Below are experts of layer 4 (counted from 0) of a mixture-of-experts language model. Rows are named router (the router's row for the expert), gate (a neuron's input weights, with its number), up (a neuron's input weights, with its number), down (a neuron's output weights, with its number) and show model dimensions 0-127. Each number is 128 + 32 x the weight over its row's rms, rounded and kept within 0 to 255. Numbers have three digits each.
Before each expert's rows: "comes before" lists some tokens at least twice as common just after its tokens as in all text; "gets" lists some tokens that make up at least twice as much of what it gets as of all text. This comes from a sample of Wikipedia text that the model never trained on. Tokens count by the router's weight.

# expert 50
comes before: " |", " the", "–", " ", ";", " office"
gets: " in", " In", "In", " ", " 1", " list"
router:074120181162144086097158121094073151109123076132054103199167162086169155137124091117096101183119114167055131130061126107073134145088187172135101095175078125132161118164104099141138155116091118133159119176140149114161150180148123168121126101116103134106143161159127138134100121110106122147180209147114153146185079123115159111107168080153114118139104104190133116159147179130107176111134
gate2:111077146117149104113125185113104153154114068149098086147111141098128080134150143228065127136185111093133125145101105160110084040134137131190185081116147135146121121164147178091153121131094106124150159155146094137147151196175142122140140127131173079131120134170105130166104086203147139176158108131119089117151146097140139147080176092128163168112168159149118092101159164140201106149114
up2:199159159080115160127113143132059172136124141138169132123180137107132128132104095151176134073149106138093110052108217171145157104135072111108171125151122098125133145124095109156090108093058179099197134075131165184125200112164139120066083074106089132133161152146129077149116135125090147126113134135110119090130089110117192134155119139094095126097141133130110094101168186162146137124156
down2:112053139130095185121094158158132147118176089092182134170079157105083128124096149158146110106106069120101099110133134191132115140161138113141119126126079133063160166134153116139145156143154126127077110181129137136126096116218085152154157105127101084146153161100195120103126097109118101108103102102080117169121135188111167145114142118125187148107136124099198146074096165173210144192126

# expert 16
comes before: " the", " a", " his", " an", " their", " her"
gets: " by", " from", " with", " at", " of", " to"
router:103098131141127101105158125086071176142137057146148055152134154087177140107123127114142077142056092151049098139044098122141153112138164147174170086153116136117225116136166110187130221118109123144132111160143182132163120151145111160151145158130094126136126134104184121163121123112123118124158150120137152096159146151123123123068153141158111099083149122163160143152142197180105113147096
gate0:136131109201152111080059079131096082145135123153073112133146145167156088144131106132129103112139143090155078070149102114152094138163098082052078142162096103129129156120082086144111114120125094107185180109113145134148146121101096089109169111178115095133143190090150212164107125139160093056156145128130147103143213058153174110125096141104087128102119083155139170139146133121112113150114
up0:150144140141182165073133119123126121158134089090071159075133149160130147079125132097113092131113117164111124057165151156159129123154144160142100104081115146107105132158063119110133179124130068158096085102105103094096197135147130113211042136202111139100172144110155120131111123153164146147183131132137094080110136138142199135132094158161210122096095121136195113112155120148125157074113
down0:132119081102056111091088118153082154106158132143106133123171150162151134142131173113143174124128143033139143101134121159115136116104116130112101135113145198175129106086117110166162122127079104125087118151098088180103180172108096108087162173081148147104156116120135134164147065138185108050083152112127097125096121107238095153114113120118103192125070144142132083151076160127130157148138

# expert 6
comes before: "\n", " /", " ", " 0", " ·", ":"
gets: " |", " the", " The", "|---|---|---|---|---|---|", "|---|---|---|", "|---|---|---|---|"
router:157131175185114107088109113113098140151102095086130141140147113137148105118148118121121112147097063211073063168082110131098102126115150116147069112161026126127166115153195129137139147143082137149177133127113139110187133152183117152121133147093109147153130172147154188157088089135138157124122189145123124142209124135121103086108195127134093134109120096161163159188098183172098110098156
gate0:155104106161126076144100135141072078090121167107161121139137144119157144174160119161142142061153114082129122132039165119096159146124116097159132086076135122122144212101135133152148142115130103133112116109129145110175120124172119191168113129134092176036122121072161131126117114180069080108106068179079143167175133119092163140158117198130117143145107061132158100107162108141104116112078
up0:164152142147118087151122100111124180117117143100112153141123116083111159137119143167143169114155114132172147127191160117105148159134134125127088089117092143144066099112129116163074083159200145105187101188102073114119101115193133184130183150085106168086079070127123153116155116111130039192169105148196137124134127146159104132095075113140167089147195102124134120128111181134082082126150
down0:155157140118093113115128081135110192094114171148113104163104101138152139135136168177086143136162141080170117146086110151196162177150090106203124108148107160156119124123114093108096124115152160169133147112195165151128147128133168153149201124132103157114102066138105130138138080176152177129070088154128153096128126088089092101119132170135179129187161122039102154094167150130142083047131

# expert 22
comes before: " the", " be", " a", " been", " his", " have"
gets: " to", " for", " and", " with", " had", " not"
router:134084120168168069098157165125090122118134079155096061121159129123178148094180135131147125180141125149118110130099110037189115142146145159181081119145080057112136106128119118162155159127113172112153116161133156120163123177139092149102116165166081158143146134134099140124127101109118075119202148157110087125168107172100127082098114086145091092116155109177151186203106168194149122160124
gate0:106079131159209121097116128159120123133178133119146093118117143093122115105114175054090161126177146144178171097176152126065130114104059160164106096103162141159138128152084161151147137120184184112116160122189087079107129130156140148112137086085108124167122123161141151134104139172115108165131060118132141160112149211139113157140100102176126198140108131196184140146129161131084081086145
up0:106114145129166111100114102094113126187072128084131175117131169131108111098108102140121143129155147202150121145153158175107148143072121177100127145098110166188111147098108224146177140137123142112102099115166171121130155084124195099177172102213081107103076161123129120139141104129120085133111126120139135123074159166120143124140092155084128100061173151090144134062052133142061117130139
down0:120115202140160150161110079153179142144067188075157121105198174059153153124066109136074167122090189206115122090127151170134149128092155079146135175153109174131107130112186116091162117075111142105110142133120154102140095093059130120140180144136133068154073128123143119131083104075148130144117143100148102158117139095110102123190117150102139080151134163128140121145136169148115150108171

# expert 15
comes before: "\n", " ", " 0", " 1", "See", " 2"
gets: " |", "==", "===", "====", ").", "====="
router:145127103192110134138141109120090133109085082147123053127151114127132140137141126171129098126123111188108075131146136064140117147084125192133118056180131140162162101168121157130163163152087137080130090122119224131154124157178113129146146114079109120096100168175109156130111148124201093145158203137162130107162071209101182138113159108173126125178164125135113156140146166184125155140128
gate2:140141081082132168141091107132214144152109098153115096112106097175129147082127145150117068205107122128105168161147104113166157145131178105115112113094130114138108095126128146099159132147121151154156157137170163035123189174122122190155137141131131117106122154144142114145101125156179142103117150076124125138142141098129120056205183149103144111121150154091119138090137238216111150142130
up2:108118141152098135125112118165152122187112156094101154102120128140109131141126114149101088122124033097086169131143149079120149135168165138102140097047095078162089154077075079084156146116128117147154132111110135186098149153114094140141125129153088141140171178126101143077160093131158144157176154068128118124112084146112159076116143132161210081168130076109150137133181117129053145195072
down2:092174128124118150111102167206095125160166108178147124114085167184147137200147118131158101102141141126083166134094154145106130116098127153143085117166134151121152127150095110144112129189153149174136128135103088137090125139161130098120114067150073079098134132082093169075133135134159162148135114118115080195101173169088053120143118187093159207132112135050101127085160097161107170106163

# expert 39
comes before: " ", " 1", " 3", " 2", " 4", " 6"
gets: " |", "|", "-", "=", ".:", "GP"
router:157135178165120110111164157135065139061134089116087098104145094122163169161118098155121123152105116164105126109137149100138138131111140194178098013146107102122137111108163113137176102169107106137218135118120096135166110178203138104096127170073123093127171112126101177140103098101142119121156144150109110134121140169142186087087153100153132109145125096139154133149157179224171150121150
gate0:138160105152125111107166083115149093113161107128150114087165141154137089136135091180116080101147146137182115132163064117030190140110157107130129120081099105119083144099084075075136060147205178193099112092151179115091129104136099126131101130185154113185163102122110114094135131160132087154122108079184145151117126163123120128063136081133141100119137127108137086150112179118175177148104
up0:118141149127165108125102129102138134175126147085160101101132166079140117116191078101146179142165116111167160058107129089138144111134145144162128116078069166099122118140140176158113106104114017064077162133128198112086146105135127097081190080145130099112164091138140156176103118096107153113158139143078133138180152135130137064153149076112102150117144178106168115205111127080134136145137
down0:146111222082147151094107172136152091138098114098118154087190042142141138113169126121136130115131101191127101078160177120127160078126098160152035062154093109150154077131107143156101160111196120158107109144151144143143108121135166094122140124091105113199176132166129157126095116137106105171122112126063161175113123137151153079150149102130123124132100072161162112184136105088139095154104

# expert 26
comes before: " ", "\n", " Votes", " %", " Date", " Party"
gets: " |", "|", ";", " he", " He", "=="
router:080150110188137117067176164137081136124090087104100093095108127137126098105118144132129109157124127147080073126100126050094145081144187127163140135152120087133198106152113138190127147101110124109112134182156174107114150149141123152122143139132135153147161106153140148118147167125135077142166160223105131135103124200141159062040171176102131114119123140156172190126153168159192112113105
gate0:189085174162147156109130165049077162109102109119136099142124100043151140166112166169077097142137098111213116073129176159150122114076104095163122117152132063148107146146154128126117145129144170140150136128138126168150128139112133130114128132060136178140121176122134187141148113188136171102085116190178158177164098101179124114193157136124090149136169109134122097078123092128156097093153
up0:137114112179134117076114138124118073130109179108197121106163085059149136125151139149145114197076100079165157149074099170126108154117130132131170094152147168115096107128128121135145139124111194143132111072119105154101130148104155159162092126158073081096183070166150130144142134133084085137137148117102100108150172123142110183142168087144144075155106163150123044159158182155082190110184
down0:130126146146133142114116077155157153138080086103159176153185110089127197162154053151094068105119158159144152135161147113124169062089071172135151104120114097106125102184130124154152111118092122156069102156097164093097119100170098154099134087123149110125110099119152126188163144061093121117138103087133089130142070182121194180155146137107098131172117099073143150174172121166126075108113

# expert 24
comes before: "|", "-", "f", "ff", "e", "h"
gets: "\n", " the", "le", "ro", "C", " pre"
router:120106170133157137068130148139082168062049115144091095158190168104150135141132106081104077177166120186048138127067072121100163108113113146174122116147089085156178103133129137165154161140138115118145156128124144137135198111158146152123130111110066107113150130120139151124122127155136145111129157141174160101112125155094162111069159113119043125128159049200174130132134177147109132159134
gate2:137135142098183100138103121156110138114114126152123095125134090145126120045088175126127134145173151107120053139095142137159142152148169146161140170085080129118137099115165124149033108100115079143149137089156105160143112146152166183091152119168131192065138111088098152110103128132117222167196085144116136068132109125051112144147113128165059182154120119155121180123115122159137149157149
up2:078107148107121168140116143155147142155139115166159132178097149122136127145091116106139150104117174110143105054103212079113073156133209135094187124126130151129195145118136096111194122106137128105134153097128153134129171121205084126171137115095129174111150141112132040102148200127183177185096139120139126059148091149157094104170123141110107140096100140134147111148156181146083100139084
down2:158166117118162145117117103121091102176129131088129171069151132091118121149116109105085149136169058143109161171099119144201120113156136135093153098132167128132122079162159144164157103184084115119114169087192101082158140152090127126123107156146100094115120157105178127178150161125083126083072057128123139152119147165126127185123053126098136067073141139152193108136068172143146177099179

# expert 17
comes before: " the", " a", " his", " their", " this", " its"
gets: " in", " of", " on", " to", " into", " In"
router:068159129132134119116158145121135159097110078118102027130153103126196142115155080105101113160112121174046087143082141105125150078125118149157154092169114067167168105148133157097136190152117170121186081144105137108150148139126103170078146113120114146115157115185111156153081171092153114099131169131094141130124104156115168117066177075114066123126149107173152172198100146128140156147123
gate0:076125092141156114061123088047120138147131174175190093071117128104104115107154122102156069148111116123103059081168115131105068139126124158181121075114111159153129126060097179138159098104120142088134126130115099083116167117144141047150125144117161087141131154084133104109115128134134166173095101084164161146157125133162101137142126077137134135142185140198171125149083174141134120082062
up0:110182111120097133155070121131140125132142166222117073141121101117133121134103113141172125106087131127136135144098080157097107077132120183072141144120199095123103137076086110099141144073155137112150136148153134097121225112166102114111123112087078157096123138168081153161133109103047076091107131153116100110171149121139134166110087173142148157206152089107124084158113164143062147112090
down0:175147106146081145209066182185094156188159107180099101131153121131058183145130140170147078116111094152139120129097100133092115097142163201108164168104103121081110120150152095117193077149080120148106129170106142111141158105162099164144132162136043163125087114094091120121080112104101151121118133153126092142156152122122121170112138199145179117193159147098139135115096157114097131146137

# expert 59
comes before: " the", " his", " Representatives", " other", " birth", " its"
gets: " and", " of", " or", " &", " the", " among"
router:140132133146176089127182182121083141168114049127138087102125127091137131114188096143085124201112152139093068098059116118170137117104126124172123122136120077176133159110125149149160120091086166099165133144092129159122109162149123160059167151104105099141121109180165137072091126087148091123188163164103122116124089136129185119072172129127087094139171095143180122183106193154092127148106
gate0:195145164121125142068143134133182115152126140113156167119125107104127115165112100098140139134163148114156074121121111148138204119128111077146138190099131107190074139133136182117165094171165145101167083078165109117068154109189095164172147155123118146100152109085067105108144159095178165137047148133105080104120135169115171124087132182122101166122133092161111160204146107105095152117082
up0:108088112078062138162155121141146117152067132077125151112083214105128138139097132172127135142125160098171135117139088186121117118106160087138135111119172115052092133103101090115128164175118164100131136151122139133093079089148157084173155143077124154133094186187106145132120088169060162120157193105115128182148107122106121097123049128101074124097154068170133146075157140142167137132137
down0:092149090070148119075140113095106140148065198133150147140116135117098131113103092179101091160114167137160142123109135188188156120210099085204177154140132142149155153151080195166145101110085111167072128120073134159127137187151147148118094139082111112135176102140140075070151115118170132180120146144138138160097071168076118140136153135112158118115122111124146046135128082143149113117118

# expert 43
comes before: "\n", " The", " He", " In", " It", " This"
gets: ".", "==", " ==", ").", "===", "\"."
router:102105151161150141138187194123108183128115071127131083119176131108154110081105093130148064185139170131119110180159126092119152092093133176170142041119137072142160091126145141140171180169102162101152145135171126134101131170138120159134135135129092154119102131140115131141117196074156081115142180122128166141101139156142185068125145096099129115134085113180168177137064176199150128147133
gate0:111159068139112145157113146138133087127116150137143119115162141098134116132162114122089124127104173089080113124178132099109155149138171102082117084112146143163108217116178144130150113131120118186143086165150143153070157086125146181162099119157122082116145099194127171150108168136129098125173116097052107214068154205162113165155159138133124178143088139096164166117187114113165059109123
up0:130189153130095147164097086153132125111069163094140179100089081201115082149108107151163185102133094100135137103122140133145051118181153084169100141156118122079108152118064177138205129098146102142135123164121155136103196145157157081132112118196149141141119105106179157133147180163133124154147181188137123170127128133122089139109113147069119092124183154170083168146166105130105145122095
down0:120138116120146088138168081122083063118110089138099153105172124166150134120154156149156155130127083128131118145133135134099105128110098108160133114144142121066104134156151154130173075182150104122172155117155088124103132171171164145161132093089166125084165054132122175116152118175104087109195172126107098137071061196119079131067078162140117119088150133119103125179192128196105148052140